python train.py --num_hidden_layers=10 --hidden_size=448 --n_experts=16 --experts_per_token=1 --d_expert=320 --d_shared_expert=320 --hidden_act="swiglu" --moe_layers=[1, 3, 5, 7, 9] --router_score="sigmoid" --normalize_top_k=false --routed_scale=2.0 --balance_loss=0.0043 --balance_bias=false --router_bias=true --scale_expert_input=true --init_std_router=0.0225 --lr_router=0.000528 --num_attention_heads=7 --num_key_value_heads=1 --head_dim=64 --vocab_size=8192 --norm="rmsnorm" --norm_place="pre" --norm_eps=1e-05 --positions="rope" --rope_theta=10000.0 --rope_fraction=1.0 --qk_norm=true --attn_scale=0.125 --tie_word_embeddings=false --parallel_block=false --init="uniform" --init_std_qkv=0.015 --init_std_o=0.00335 --init_std_up=0.015 --init_std_down=0.00335 --init_out_by_depth=true --optimizer="adamw" --learning_rate=0.000859 --beta1=0.95 --beta2=0.99 --weight_decay=0.23 --lr_head=0.00313 --warmup_steps=390 --schedule="wsd" --decay_fraction=1.0 --decay_shape="linear" --final_lr_fraction=0.0 --batch_tokens=[32768, 65536] --max_seq_len=1024 --doc_mask=true --train_tokens=333100000 --max_steps=7208 --dataset="wikipedia_en"
Below are experts of layer 7 (counted from 0) of a mixture-of-experts language model. Rows are named router (the router's row for the expert), down (a neuron's output weights, with its number) and show model dimensions 112-223. Each number is 500 + 25 x the weight over its row's rms, rounded and kept within 0 to 999. Numbers have three digits each.
After each expert's rows: "comes before" lists some tokens at least twice as common just after its tokens as in all text; "raises" lists some tokens whose logits its average output raises strongly, later layers aside. This comes from a sample of Wikipedia text that the model never trained on. Tokens count by the router's weight.

# expert 8
router:495475457520535492533505502539458497469459518497488506519469505479517491522562528578544532506536484480512565500519466498499523517526511486479497534475509490491490510524489518474506515513506462457506492517510456500467495455502529472506501508478521513464488512523497513525487501492519505509513453486515470528497501498498510512486556529484
down0:496522479500521480473501473479516572511514455541501478531499528524497452505571533498509514541478473429500484480480501483484441507483482532529492535511506490475478512458504492500496488523494467506492541466522474493459436497522482495506513492482504529487511458529483470515461457512502436531482534408511529516534493468515544503500505499493
down1:537535471522479505551477481508472505507513446532549533435468479538459489519500470462505486525499505556447493495495575488481502508517431509560509493496493475515468517535500499479494521461522494543465520500495472486498484518471498526480543486530469489521493509536480438476511537505528470480505501496495492473503539495508483492531513493518
down2:452483487491514480516534494528491511452470498493491488508497493473497523510513465516499543515512481524530540485519488534493495511499482547545465530489485528536496457495522512494497523478493494517549485478504525511523485460499489457499529509503479523472556481530504444466468478494482495492506532470491470541465470549506495495538499453478
down3:476516508550469446451474484522504470530521466474555472485535512498487505504509560498503492492512527498528518464514523499529472519513515492509542483533473525520486489482460526487491539500514475541559522475486524509456497543479487458482515486533493470523513481509544514498505505494490530504472490484493492510520495515490500519469505519511
down4:497544473483506526421501475473460505541511461475502471506453484479485481470480473551507528515484482463533514490501511484532485476501480550482489497478566493488487521469497481458502508492508528488493484488485559484480512515552513502495474537514486492486500555530517502473483489532461507494487536504519514484513511471491503522469526528503
down5:496490492498518537479524525547467485486518507537476460473522462484508523551476456533541500508512489509501536506475469499537522500516495524500511484507529514466525507508450496438501567495516461513474506519536510544509493494530490491521505516518492516492524501497474496477475460521494466517551501504521516558482499476505502492508546525531
down6:469520455483536522442529483496511491507493472498539490496482514493501510526488472454471486470451490449493522546498457497489540496504519483489471492473466473487474473508529496509490505522485475481502512507462565465491521507521478494496511489482508519490532528507541527483508482494507495458507533491479477521507512488496448503487495524540
down7:529532494492524426520508511495479471513498432506492491483532475491530511502526539460457519513454513494552532481540546526500452479481526475473529517504524502501491500486461501487537498498469506551530513505536489489441515504472501505516520486495501512494472495543529509510503561522494540526475486503480532471479505486528474507477479485502
down8:505505479488476497476474506472500506500494554443523478505512516461464452508461488484483537517499491485523458486527507515463452452494539464474527553474502513486534516532518478475517522474510494500505483492462532511470539509513522476510498504493481507480527491509492496535498499514521489530530499500503522511511473513525496521538428490484
down9:501517487531491469426499475500485501486472523487496496505450483484517486498534480495487506487504500504497461508514531518529473510505491525479543502496511508487480519486485516515501521483515455477517490494488507494531498504471514468462481448506509526495502508514505508499520521483528489477491528492517482508485544502504509494469481549464
down10:503532504519480549483495515544514482511425497494487496536478517534511488479473500501534531496482490520492524481534520490512524505523491424509469467497456517517532513486492525504482521527498489471513538485529517474490526500521499513504517510453502525542469459468489475509500505513508515486498488484512523509499480493498490482501443461524
down11:497477528450512503544473498478483543501546507500546499491509472560487531480543497510494474547451462496513491529443491487474521475515524482470459497504522534482512464488420516520460506524531496494465487491485536488470508494462469524498474512488489441505484468493514483483465474511510517444472494511522475485506492483535495495414508511514
down12:492524518530464520439472507468519493488500494503504537487454541518493469483501510472554522533433503518446478479501519482488458468495538495501508475525469490462521483498467476529507530495508548528562492506519547471503513484485514528492504489483513501498484501493478523493506517493513491543513456509472464514490496507484492550523476451508
down13:480539530503506545517526510548506510483505492531511541474529471521523468521512541492477490502544430498538471476502489503511499537538523556495479456504496524487500534517459434475442487493476483514534532520480463479485482479517486503481519532499528480476495480499480520486522539517528511522489514459480519460453490476509538472499516476474
down14:485515465518526505474450491462501507514503497492528518480486491523497517489530500504488522466514514461483496535472445510488510467495487452497499493504513523476542493515491519486498510473510469497522489491468512501493482508504426517492493484479477449538489510505536473527498474500508525558527482506514472512467445488523498465507491474485
down15:504488492510519472456527512517471494516489528463470511466470529494474479521450451487524459498510459528496493459469519500463465472450477535523522486488517509512508460505495497479505450488495535486494506512482500501470508514482506477506493507504530484458492514530476513517488522484450444490506540511535494467505506485442484506475555465504
down16:531521499530498491485540453524513499489499508492551502478516476472512539510478540493524497492477485510492496507504492500524511514511501525509509520529496499538505509535475429447519481474470527512506463502540494519500514527467511495498526500482517499489507445477437539496484537479468507521549483476492547485477483493495509511540502540492
down17:506535508534466470463469492480492490483525475513542519467518493480484491488528551494492508509507516493535480465516522509533438513538492513497514488504500513525486498507467499459537551488506475518532534459509499489441503516486456454481507500505512467500533452527489503518507540505482484556469504485492514474483497475483489517457510509499
comes before: "a ", "the ", "an ", "not ", "also ", "part "
raises: "the ", "a ", "one ", "an ", "also ", "not "

# expert 9
router:515450520553531528543494484475503509477543521505479452520494528469462502547518538491493458516481472506481497464479500472522504492495526537480520516519533477541514504535488517519526497469495435486477451486481462525535534491517492511482483491465469542461490548521468529554512471479529487488580507490502448526496523515480510468518524549508
down0:484512476517497544522522506480498528464518501506510498518504518503510506509482490492506472473495550471510522492513501513514499487488487516494460511532538528478529491557496467500492467484491517502506522507474497467464498459487540485517534531527486459578475472487561471461527526551489485531487499503515544530510486504494538468525503485473
down1:507404497496527501472505496494478502510512481546491490531484512496470481463510524445500531489529541511499470507492489542513535493499482465488488498505521493510493508499499547508482482484542481516500477505492487537522587432530526501508505460464502500500501512504496489499514521498490472503506483543499503561519512426484449507532540500528
down2:510496520473488499497476506468540496506483491489524512489445486462494480471493522493498492503545496534471471521490519532527513526469454511486472506472514509486555481496475488485493494490494536505508559484498477450504515504499458478490507518532504535506478458478519546496482523524518469474478480516461485506485508545469486463499485467464
down3:532474485446440481481466489464512496529451513498510520501462482488470474464474480471459498488527492476478517493493485474468490539495496483535469542484534502480512453506486568501481491516503513515493516486513522491538458471454527509520509463488491501472494466483503494481480545484499479445474519524503520509495485523488509499467511533511
down4:530489524506476496476488569511495454515556513482475535475503481527483442502479497480508538487497502503527502515484519497560484525467500486499485492496516520541486519483527470511513515498496500513484530502529452466489438512509515462450471500523509557460484483502539488524504475517471490531520546524540496473461495510534498519548505507498
down5:501482475482529487547440483514474484536523504514484500455482487516516486518500506549465496520519503502494485512482513518519537515478522492506493446492515462530516481487509475483503529509454510500478492522487509514528470491494477506464496492490498474488476519460454531515510496463518494541496520502497489509493494543471503558526472519483
down6:515516488508511435535502484544492475526498507506486483510511526526493450450515498484525503539470493494496453490512527508507516513529535484492514505517534499509538483483490494478479529491507512470520523482472519504511505506522446557450553480509510563526468528518472521489537536569535516483477489457517476516475489485504537511455515504532
down7:516530469482518523524543515497516520494505518494520563497528483513495475525516453525499472491488505485512474500488514469506484420449482494572506480539496516492498512467484523497488478474514491463483522497528457505530504467483502518522461496526523513499537489513518504485510481540505510502478496489466548495473505525470547484479518489523
down8:513514502545545536497508486521523519478509518500490486584489519489450490557483541481526515470457525535512503529499499523529499513460512479451518487518462474483515473543524494523474542500473536473507516494517484519540517502466503513501503493446499527481516554494473525561493466529536540510513507486514489540508535549476474485491465482489
down9:530507489485470524490474508510475491518467521503520503487513491502529459536450534489490539481464527469487507499510528515491502497455522488503486513504491505512506466490489520529489484502552529530486464485468485484494534462478444495491485533531529472519531491458531515497483465471503507556469515523566528441522504505535499469437508478527
down10:504444482547538502447497465488487506484528503480494472506514480542497466487495525560529540514491496488508524484473517510509460556487556472427515494488535479541520498527514482488550507465515476508479493498510449517521509507483494513508550508491450528468492518440543513543519482498505490499494504510515516506515498546500470486468523452524
down11:495508498499499500483496481521500565528459455512487514486549453552515522477420490458535525507488550476478517511494503499471511471454499510514530503521477542499539495487485477489542458487496541494482502539471495539483467527503551517540486509514497512547507524492505527519499482495480545482527487467546515519488464478514479515507504498539
down12:489487482526516470506512497489518538509544480565478485503513475512489454543496459471525468454479477472506502489483459471530495483523533547473485510500494525508512525527502474477475500507522489479508548500490513467483508472506476523552516548504502472521492509515517527493484558516525488528507464481522506481478508484478521535425513473479
down13:500512469508537509528444534498445523523504503499486496423478471462504486483485468485514484458510493497501492480484471475501520515494500513523499468478512510431523499446513524483490483499508519509510469485514490504544508519496496489484518498501455505463527496489496524500485506516451477492508495464475484529532497536517509458522532523552
down14:502482495486453525459515552544497536485496521507543558496514506495468474501490509447506521499521512492487520495476545483539536499484534473502496473441506500524459495540524505499509547490468489531492521480510476527510509495524487478508484473476479540466491469508516471483491490557480501528483473499486512533515503503495521505505536520508
down15:503472493488527511526489494527506456511514500543501530500502463499491473503476539511484537474562505484499511496512499542500516521487480502498483505513545455541461508496467528464519490519488485515503485561458493471484501498503518507519485476502471542516476507510529506528467514443485496479524511502516477492507570489488547540533470487511
down16:508499455534479534470499509516479543519482501524461469501508482498529527540490496518490515528521520500502510531484508500542512508539498499464499507480491514517470499498476459523518498514527496538480479521542548481471526513477484513500414473477510475480500538475497471495515513480489537521486467420544520487515484491488514514497505501499
down17:498472527502494491510495493524533472538523499455533506521448528490515524503466505452466494492492510539504504452480492515500402468537489488450515503466524524520519462500534496509468508484491502460477525517482459494497485514454499546556492492503462495494497515509524480455507496487484475487543522538506465475513504467521536500460541461498
comes before: "of ", "and ", "in ", "(", "was ", "for "
raises: "and ", "(", "in ", "to ", "on ", "from "

# expert 7
router:531506470539498503572486485518454497493522517478544518507482526504506502499492489549503503492518459482506504500515474480495479529463519513512519524501520508517497487522510510530517528504524494474497491472477515520527489445489526477487516494490515501462481517507449501536532490513531497494518510487527474513529465490499464448513513494480
down0:482508514490530542527502482467470509490478488489484518477506483488541501508455519494510508496459532497505507502488486529483555451510543445490491477487502458533512459504526562503489501510479549473459495497490484514531482508480481504519464524500502486504485502463490471488509489493492520530462535507464486511518511492481481491510524519505
down1:504522490460479420519521492483487506442465465521479485582494503495535507524486505537519564518520482490484509483492489464484488488508479509530514512495478546512509492497521523517464485479496511506473526491492510546526471474562528476519550550502508516497474525476548483514498496493471519500525472492506513491470533460532486470580491509513
down2:498486543514515472490462518508495486494559482497522494494497547461511493493481503522503539535473501479490491514492527494522476524449490496501489520526494500500501477481533533490556483517499472457460479476480510500497498528505501523510460548494505575490494493464475479486499440529509499476475536518466541500541458488505447458546478528501
down3:486517501465469507446511506523498505492493466466509504503508527487471493536470477495476498478522480511504517491523472512502493524501458501501537471489508534477467490497533514546505531513529529498511484486483497480518543495475516523472516471493540478521487495476498506485480496485516535515530516526522463538522495518505482515499494492482
down4:528544469474481555471487543453481443527517531488493489498505490501475472467534476441489536493518514497540490448492504465500533464481485526488488454580548528451473527498553531497480478548527473491519476502491473463483547535553520518455488499510559486492551526463498492477496485484488496507480515490512515514560515487495483492529494486468
down5:511521533486502513478491496504495491447558538537560533464478517452519455460522470497450480490530466495496538507495537495501491519466496487493504505516519507545528487510491543518503514505518472498526437507520506502499465510512475484512485497520517481500494528483503496487504523492462465492530534511495485478525521509471514533503465483502
down6:491563483484471505526474534497476522512490487478455483537506564554495504530468483499461526468530523498483486540463481498505532527517510480488483496487446478471496494571474494529482497468463478479531511507494499475490522483498466502501492456527501528484501477501489489491495538519517556510530479496527469443477535532506512500451483499477
down7:454514457442442489475504505502536494501479484521464484509527481524495465518483465517521494491470521505478521545497468523498550535494479486494491517526497488487475512504513526479445459517482516468463543562470525468491498465519506514495517530503498472540469456496520469517488517495502477479472470512525507491495527506488504495461490560468
down8:492506484512504516507484519522473530496455514512525518551470518516512513449481482492493503478514483461512506492504526516487510475470501496551490500507479521473540485493500530500509507533496553489491488494449461485546542492505523482517483471491469487454502497484479482521517540494513506495508511494537490449550500489493521480439521476511
down9:513474513522500500499508496467491505445534504498516486501513544495492492510483484502508478488550566547507503469510519479448505546464499467483485532524492485487508474509504491520473485504529553522538520471464478492498495460530509504499486548503492524470467495497479463540524516511493489529483507518549456506488443504514486509549548492514
down10:512494504485523504529518490504469525508498486500486468496469507501507483494549521477492515484481489518508507495489485522477488506457542530518510485500540554500509455465518453508484495461539490492532481500494512500472548480518502546562503465508518515436462509538524517535478531524466484500500499502476481490457483495487495537501508478511
down11:494527535492479505492446442494513491458510447517496555458537526499523476493504527503510539458461447510496506502504483502509505473518499499453501483496479506507464484530483527512497483532498511502441485492512497503521525497478459494470536517508468434514511496519466491535525474492474502461438532531496484485535485510527477491520479480484
down12:479530510461473491475517489476470506493484520498473546498527514483483491505510465506480506526488489465509501502459555486490512462492493446549517492491508480502510532481512496493472458477510497468464540524497497462467502482561535510524487504542493517477499503489457476487498466491505525515485483520473480481503495440486458532541498507494
down13:473522522494486442517466479517493489534518473472520528531474473521497461508493478522466498505438523498467485468472510499478446489502489484497514501500502482476469503488504503496457482463518516475499480456533548503506472504517543515486487488533415495545525530525526522471485536523492535535505511525508488512514482513521554491513517497486
down14:496499490518492492478483536522455492537476499512513523460539485529452526472444479476550484498516512496528545443531468521484483495461527498513481530449507509534476505516448516498524545480471499494492560548529490521495507496520478489494545458516509491559505512472485507486515484545482548521455512520480479492514497512508541472446488530479
down15:457473485498517549520476484470478489514521557498529505494516481512517508441476479530530513476522476515499523520546500494516494481491518492491512520502563501547540510482493483507505548487496524551450496501500470479528512525538500473557487480518564524488499464520464464529506509468477522533525477539513509482541480473492509487508480533471
down16:484523524531541531537474458503513475491450466511485467520515473491470518473502457472538507446475528474467532520496493532519528502479485462473522475478499478472483466461481544480490529482511466517481500498498503480485513500555499516474498518507476492490519430531530569487450489510485453487535449507485478538473476519519505477512487494488
down17:504485472538519473512507486467482495513551524481535474487503495482539454496535484488531506509490510541549491508549497523530496484436520524475499557492506535501498510526527513513535517504453452485482510471468499516512505485523485479499499519517506498470472522516474505505524513463501509470526506523503526503485510511509522490516454484467
comes before: "- ", ": ", "\n", "==", "= ", "The "
raises: "- ", "| ", "and ", "===", "S", ", "

# expert 15
router:503494487526507464515486508524454505474516471528542475484493485447511509523522515484493509478471494530499520482503495506508557490532484469518485514510545514497481448483487457458473501526481471454504493479509517504488532521524508462512476532523500535455503470529495460537489505505532475485515518469536465494526465501530464469462506500484
down0:505480475529505511508522471488501486506521477510505515537501511554509543483517472509537474529544481519489472484497488505479527472456476519513511482488506513499515520490493467521499503487487516549506503557471530482533504497507456534530493527483503472502511499488538527469505504475503519553493514487489524503525516498525559465497516438527
down1:469504523511492483502492483494500499515497488468512492511446492501520522484462492504468493538500470497482509501474462501482532509472482511500476483518482489494536519507533452500493498477472474493567520495499487508500471516512488496456536548503431497490498484520503485535463474520512475482506470484494516495477488569536521540475475513504
down2:494530489492491489494453514474497482518479487499489521504531502499460480511524459483494461502514526498548501455505459485486535444491498507511527488501491459533444465513516537501524526540528537483506515464500493481480482539506483483474539539478543509491508497522464475482486474489476541500466534487503499505509540490533489502503507517527
down3:495527497473515468522541494477488484504504542474475506565510493535548468531508477507488457509519499526509490522503520539475528487515503517487490480501498494531533505497522481511498509507532499511513539514516533525467479528495521518512509527520558506522467474545489486473494480489495486513475513463471516543474474440473468482501520490467
down4:475535541485514519520511524548472495478493519471491468475444479508514493511530478503492511538518536497516463525489498470501484462463487499525503486511488471521547500531470515469448493457482480485504517490474494483503524499465491524533467541466496497529495473512522523514514472494512523507532490460484507493529516501518533496492491444517
down5:482517520498535540472529511482530505529506507453519514478482521491535533498527486499479473501524478501467500488508495509470478468516540522489531433509507494475467450511466561474513458504504492540511470517479529539487573482514448497480523485546535502550508503489558512503481468478493521517502471519559483488451509501500511507560505484517
down6:522443498551514510507509522499486464536492541470522511547493495504526502526522483467526498527493487462510464532503504483542491462493503528504485508507473520504482497485535527530448520508493483536503504522522505467522529468474529451527481520553476489512527510488514487458524474495537505503472446496464508504494493480461505475460511484500
down7:515540433514511522486528466532468485509549517529524498541524494491553516509453512508518534487499469476543499504535520470558504496483493509490495503481511511516534523488498513491486544465496490481496473533530507522477545537460545477525501479501485494495518466511472521451509510480558541512491484504555499441504458502511485525459492527502
down8:501506496505571521513513527504528490511514502523507444448487505509549508494540486500529499471456469499446476510497473512506488496527520479510510511513530503515509511449540483542480502503478534535527514522511485464510513495461512489519476473497494495496502502511529509491492536510499480494481516509483522450463518483507509512505463475493
down9:496457497524507480459520528471523491508504520486492470484507467454468534546507508477425514483553529474522543499511457507553514488534551529507485523508485485504534482548502516498475467513515504496471524513454505554490474525490495468482500489524503503489472491472530506496551464505489518475489522480483553461516504483491484501437484508454
down10:505475497533514470476459472562483487535548479512492531521504514500512493463491530504483493523507507527529531545490466534512501521502473514513504504439498517517505482541503516520493464506524479454500490492484499483487466501516482495488475517455448501502516502479472524474506512503550485471471490487467518509507515563480490480492503497487
down11:536475499559533449493531449522467501518495483525500513511487507508508502499448499523504459513507457461536499516505517524455467531497496507487483518513500482516503492528491490483541491441500517528502456545527495526475550532553470533450523448472534492513493544506499498500527464517488537474495486503521533516518484473506525550514477513505
down12:533507449493487485495493491510456494496440512498462497471536507508546487469541525477505508499491510498508445483516541482548509505450558505481495466483492517510493500464493530536489517486495499477501560470496506478510487506461546502506472455489542459510516530502518527511517538520482550533515517507533514472487557498419515466511482473524
down13:500493508476492466495507496533508456521490534506465538527490455486521515473452505499513516501508542477493517504511514466469511505471525498509509506481474501465518471501514454522454534463490466432484519501492480503506477490520481458496499535537492532512534468512510509517521510510440477469496509477511472511516498486486490485492533464521
down14:483489511508542521489526540509517495463544520525546487541479480541448480513514501486477450555560510491482535472522525534479488489503479512468517502514507479514466498478483507523506515529508507507485517477495450499487495507525503466540489492505496493512470512491457502490523484466543485479510472505558452553494508484523510491535510542504
down15:528517506504495496465512498533496508507492501506450460545465494495552478501502506492517460505531555469471459526512506528486493441473515518464478485518477532507469500519493508514548512507507458519462523507494483514513482472541532527533496497507513472524507538493507505498537503475500474499472499490483495446451443497469488484476533494534
down16:482481506471589530480470475505490510459477522491507506498463526475517507482490532501558520516484529457536517524470515537497528495478490445465495469510500496524479490528509476504519512521474507454510507513515485501478480487533491473496506509483518498488520502487510497491508516490478508506515491510517551467544489497512454502495510448469
down17:496485508456550521523496495500481469508466481504514503506479505491473482533507509487468484483482517468529529546514478539456476534473487454448507468487482480546547491479475519498485492472489493479482465552481492499522504484518486507557501527510499537504495526542484516494540516494502485510506495506512513491460534525526514521522511494462
comes before: ", ", ". ", ".", "in ", "-", "\""
raises: "-", ", ", ". ", "in ", "in", "("

# expert 0
router:522470489479502505545485494516461514501454497512514484494446488469495502496503548497478492510508502475532480501505463508543498518513510490465523503488533473472506482536519481459512511486501493476509453498493499455469473466500538532519493479536461527451521545511522516492500491480533502500569500534495476532521502491512472528523497508457
down0:561466495424513473501460505501492508507481468492475462466530508508503512512497512487471500525488563506441495546520522497506513493466494533478485487506497491495474508497470499559483498517472501438494487505486501497505505495502499491530509530433509480529558446454474496543546526520519484491481474533459505520479463521525537464550488524512
down1:515516523487488447497543488523505463506575521534488470533514539453501470521491512496517460496516530529465490463500495497484539550516530474478525493502497510502493538513544527524483487504457517480557488499486480541489507510516502538504506492469506457487492534509458497532454439482503503498451500493528456508525464496471503563521533501474
down2:508478523489479540501535552497487493469492478486492500506518507541514491499507518470484528473489488521460507497490469439479497496491501495456491512494478433510510427508497494524477501484513501490498518548491473476508505477524509474491498530487501479528543498507491522500520523500499532457502493495508518517421543538512522451540497465508
down3:519491485512522502505512488445535486545476503477484493487515430520479509526480494483485469474493527457549508496532516547548457501549482562555497476448485507493476537488463499494479468504474486482507485547531496540477497506535492485488483532550499500481522478464547480505483533495497479440514509486469482456505494524485474501509514548455
down4:481488519527455520504516518519428543526486512492467503542533536496497484481513503508529499508480518482517468528536498451458508497568485509513508480510474512521536496471529506473530462506531509485463534483529514501502515540493520488507493506478495511544507575497504480515492505485479445461475528511513504486527516473480506524481500495563
down5:470558498519539515497518505493502512489518509499513493511505500498540524498505490557458476523485484490550509512478539514499489516473494500517493521500437527511494482493477451486551486493502463495492521504492504510483515535494518509541500524462499476484546462497490497497531541493526476494485485518504508439500528496555485485511486485534
down6:491485516465496484525495475538502546484504486490483472473501523480542498550492485477522529488476504525491507483470507540533512498471523521469487490471465499502546492499491474533526488479475475514485515476491460509517508498465500481523501475537492519523490506498490489523476497494443495528498502496510549490514525470454555545523498526529
down7:506486471491481475506509507486499502496489495472525505547527477533527467476487535480486488515497469466465466532509511524501493468487526482496473461515472492494482455531488506462482508478497453494498436446490523441493485461507530525526499531513495471499491470480449474491505535533502462500491479510533505539529533481504521493490453531470
down8:452492520525503498485545480514467516508527524478504526523488498548493523488538448492523505514502484515512497464511472482529539438500468493503460507509517479498498529513490481463501479474513453491488474505543485510485494513485484514490496465507489531514492507482437483483439506519456478499501497542467494500553517481556497535482485513476
down9:528480464502483482456556511478470489511489492554471478491481470517513488504466524465527491489496500466484495491504484530510472557477545505502487514519515501487481487502501524483460430524506543498496498495500511522532481536505488467487494521481503512557519468492499486487489449486520515487504498501497486503504502513482493488481473524454
down10:469505462515467524513478514500502516509502512503529516476486489543488488469493514498432496518506526519476467461499514484504511556471527503511462448523508488467454517486500539508473448507521475486475498472502506471481441512508457480455510481503509519520544468426482517474513501513498498494519521481507529456445513468519485530478515509504
down11:497524480538478495488486512527483500487430513516507497519512446471477489518482477483483531514512498536503510509520557504531510491548496470514494520502481550464480469496550494497494502470528555511495509504468484461519556463538538509488532504485519484508510461521472501519527500473494518518459543489475546450527505460507529522515521469540
down12:519517508503515490548533520497453502473536500485531496551513488486494505480463526497552448470491504558488490534490499470480491528531508495512498482498490496511478508516556525488494469475510490494503492512533457517475507509490490486542508490509483445510519518510518432536497476490493477470492523488500503506466529493497485518526521488501
down13:467501468489463508481522520457499512511474503493508533475509484505483469478520479454530463517536552484495460495480526497452482487478521500486508431545499505499510481494503499457510478508497502522514486519506488484568479489531540481500525479499546526521505539517486485489475514525487525472470466468547515462474480518474471503463521526483
down14:486459472500520505447534518476498497526561461487487523520494478526517528467489474461502472500504473493493490500498523481513522526491507517488504499457505475467458499464542557472499488477523521535537514475486494505518519500554476464486503476455499509461471473510510474500512494511516488508481524487509556499496521531461491473531498497502
down15:470503512487532480459522489540464481528544499458495496452475451519486492499486518529471506484521503513478529531539496501500533527487494497490503483497528500507500462490537505491521514517486512516505502485480554522490505510509436465492491504496481500501508488460496488512512489511541486489532500463514494496556486467516474462514468525467
down16:500465485466515514548510501529508507507501511542526478514545513515507530467503541518498452461497507479521491561491510504506503562498521498464526502487527480511494471522541518531518485446476505506498547519482485434498527482487495478527517470472507505479484513535538508506531523498531509448538501514513498508518519509495509494536522513530
down17:468540496531511512499488492505536488497471530484493465504508513536522520533481516481515519496467537467502510514512510490531475477494486495498525511528491500510475477493484491477502452485527518518501472471516499489512482495507507446538507502492448489506497481477532504436521501550524519474526538518539492523511517532542490451497503494506
comes before: "the ", "a ", "be ", "his ", "its ", "this "
raises: "the ", "a ", "an ", "this ", "her ", "his "

# expert 14
router:534493458534475553450519505482469550468502494530485544483498516501511487494524481519525521504519492498454514503502489469492504531497474517515494516480513542485501480553516529474511477468535494443498486500545484540459491473496498500531484517523461524490493485489481500476510524501578500493500519477528452495474471464517459446501534468510
down0:520502463528515499496537465503486465505523460489519511510501496518524525490469501495502516501518517517514537510510443475477493506498422507548413480521502498537511483483493517499502454515495535481513514531509484536498555497553526504467458455499505535503506490506496536449511459516456538498521512498515462509528482484477447459533511495471
down1:462544552466480507499522489532492514504505495479503556505527522513505483479497482445503506479500473507515486506456514498495492471527457481485518492488480493444496541521507480528521524488522501512511486519493507516525504492522495504559510499538491474475487540579567510520529523532477440487458510503508461473554499519465531482516502547554
down2:493548516488497497533518499531518507484500472525464519469471528507503474468510472490527522518503504532440500473489534569459501491492533480535543463464531494476501521479473467515472513504458530487527506533533490501507528517528482534554499475480494472482469521467521507511500498539545513505523504504503471515481492515505476469536483501491
down3:484520516559495535475503499498473467515546471510471498503468477537525493516491523489548473504507508532493495486530548478507529521517498498516515495537472515481511529479500462494488488489479492481490498497562496520472497501538499485518542511483477494475509517512500513518476534522495514488454500454530487456509475464556494469514490480512
down4:505486508481504495472493523490485509513493470522535500520515482519512459521505477463479535496527502522493489490430517474489465524491512485498541496514517499504454467487481529458463502535489499459472495504486423493484487505472513529483497507475513524506484492517473518505519504484518479463518501478484484511534524474499506573508470479518
down5:494454480510509495529489470487480456531530506519504509516524490482518526472539505530505465481485503486495521511476497521488510507506550487444516548519497454506477528526504497517478491528515471568451481564504482484456496514532543478523509500496505491487510523531480501497499514476500482532486513495507524482510520480441472514453535523502
down6:489457513454489547507507515525474486463457465550451500486483497477509493538529444530524481491507522507516577478489457523493519544543534492510521518542499502509538497526519529529511483507495552493542513505541466498516483474550488517533533457519518516502474509504497490486466480491450536466520513508473487547503474514516512470552546484490
down7:476464480518477512548490506501474515513531493502536482504493516493497526468526544476480500531560541486485463561512521497474511536426493503497509503474479478551526497531456507473549470512483498538465530519486488463503522506478479495509497511469528550486481505486495516518487482489519466493448458545472521487511523496490480481518483474482
down8:498504495510479502513533522513491499524470522511517493490525489536508523477529471533468476480526483484502505518484486485540514481491466520533539487490485451512494498527500534492471531521450468522475506472502509496502486531501462513544494458508469465545480499503484530512492533470467483477511493519505516530500491460529462488515519506462
down9:504498489467494517499483550492547493556503508505514537498489482463459549492508500494542493498452515522480483509504515518513481435481483500488525461523521473510525505492499502468509504501539510477510502483533499491508544521489508485504482531508499503489513526485512469511501498500481498520517534484515536477497476484483487468504472502493
down10:538446536510419478508488527489543468511520488485500492494509491545525494487501504508473504502559531523565487509487517497528461540472472527493511523524462469449480490502481559496460473529485498531475456507491500501491511515490495484468491511497493497534500495499535556514465525444516500438481514555450487491508500515496498512536462497521
down11:486518496501491520497487485444504462475468495455510479496508492488526456530473514490527541514489499483504463520509519494500496489484498417507456507509479504467461529491507528498515515514508483519509482524501476488494534503470498506553520488470495501460528483488507485480487546499493512492480501548501509513484450499511459537479482538503
down12:526538493503478532500507482484522490479542547539509526492479534472522524463481518515486504465490521458491505530471512504487469509496484508526458539459497470500501494494479525463482531453477484528501513548493470543496454489502494484519513520486505478467487507478508524522508494524496492500472525467455512488482509512484479525514484523483
down13:520479513526479451542497479488483528487507509495487477483475522494476494513497446529524493526500476468543497509507528501487516471463534495522506496490505518536458487545505460487515485489515474537480517464482533531498520510502525495510470493502477525535521519493539477509528479517494511480503482502486513528516480475502563502516490502517
down14:567486492498489502484488508502520506464471514452526497495468505471509456502471502424492538501451516489529516483496478472530506494506481483471502476494487524468519468483567498442524491518493492485536496519473522500494549493509473499502521509475497516516494502486510480532478505515524519504506502492466455526525525559490480533471490508481
down15:525480495453497503495559462512486494485474534506485515464493484557495501533485503525532481500510505513495563509478493505499520528447525480488492479508518507551471554468533488468484516526507519504534496513522535483495490524480489529491505497528495505475470455486522472532496514523539507477506538462538531468457537458482540498502513475529
down16:517508450506524520518479471489463517517505493527484510475481533493482485508534481529524471497451512519541486565484535506503491518517502485469483484517469526514527516493517524535531447491536467519522507524506479515530494437510515505526554474465479434466504510540496482500451509519435503526481529536527517478491473516455493521485509527514
down17:492523497512503484473474493489474467513531454476511564497469471494507446482533491490525475510458490518495543448511478495493479509537500498528475510479543499499520500529498478488508460483533549503500465491487471495460526502515511495542467515518529439465458515461537520446488537502471473489500518470551500499505495498470515533533527490509
comes before: "the ", "to ", "0 ", "in ", "a ", "by "
raises: "the ", "a ", "in ", "\"", "s", "with "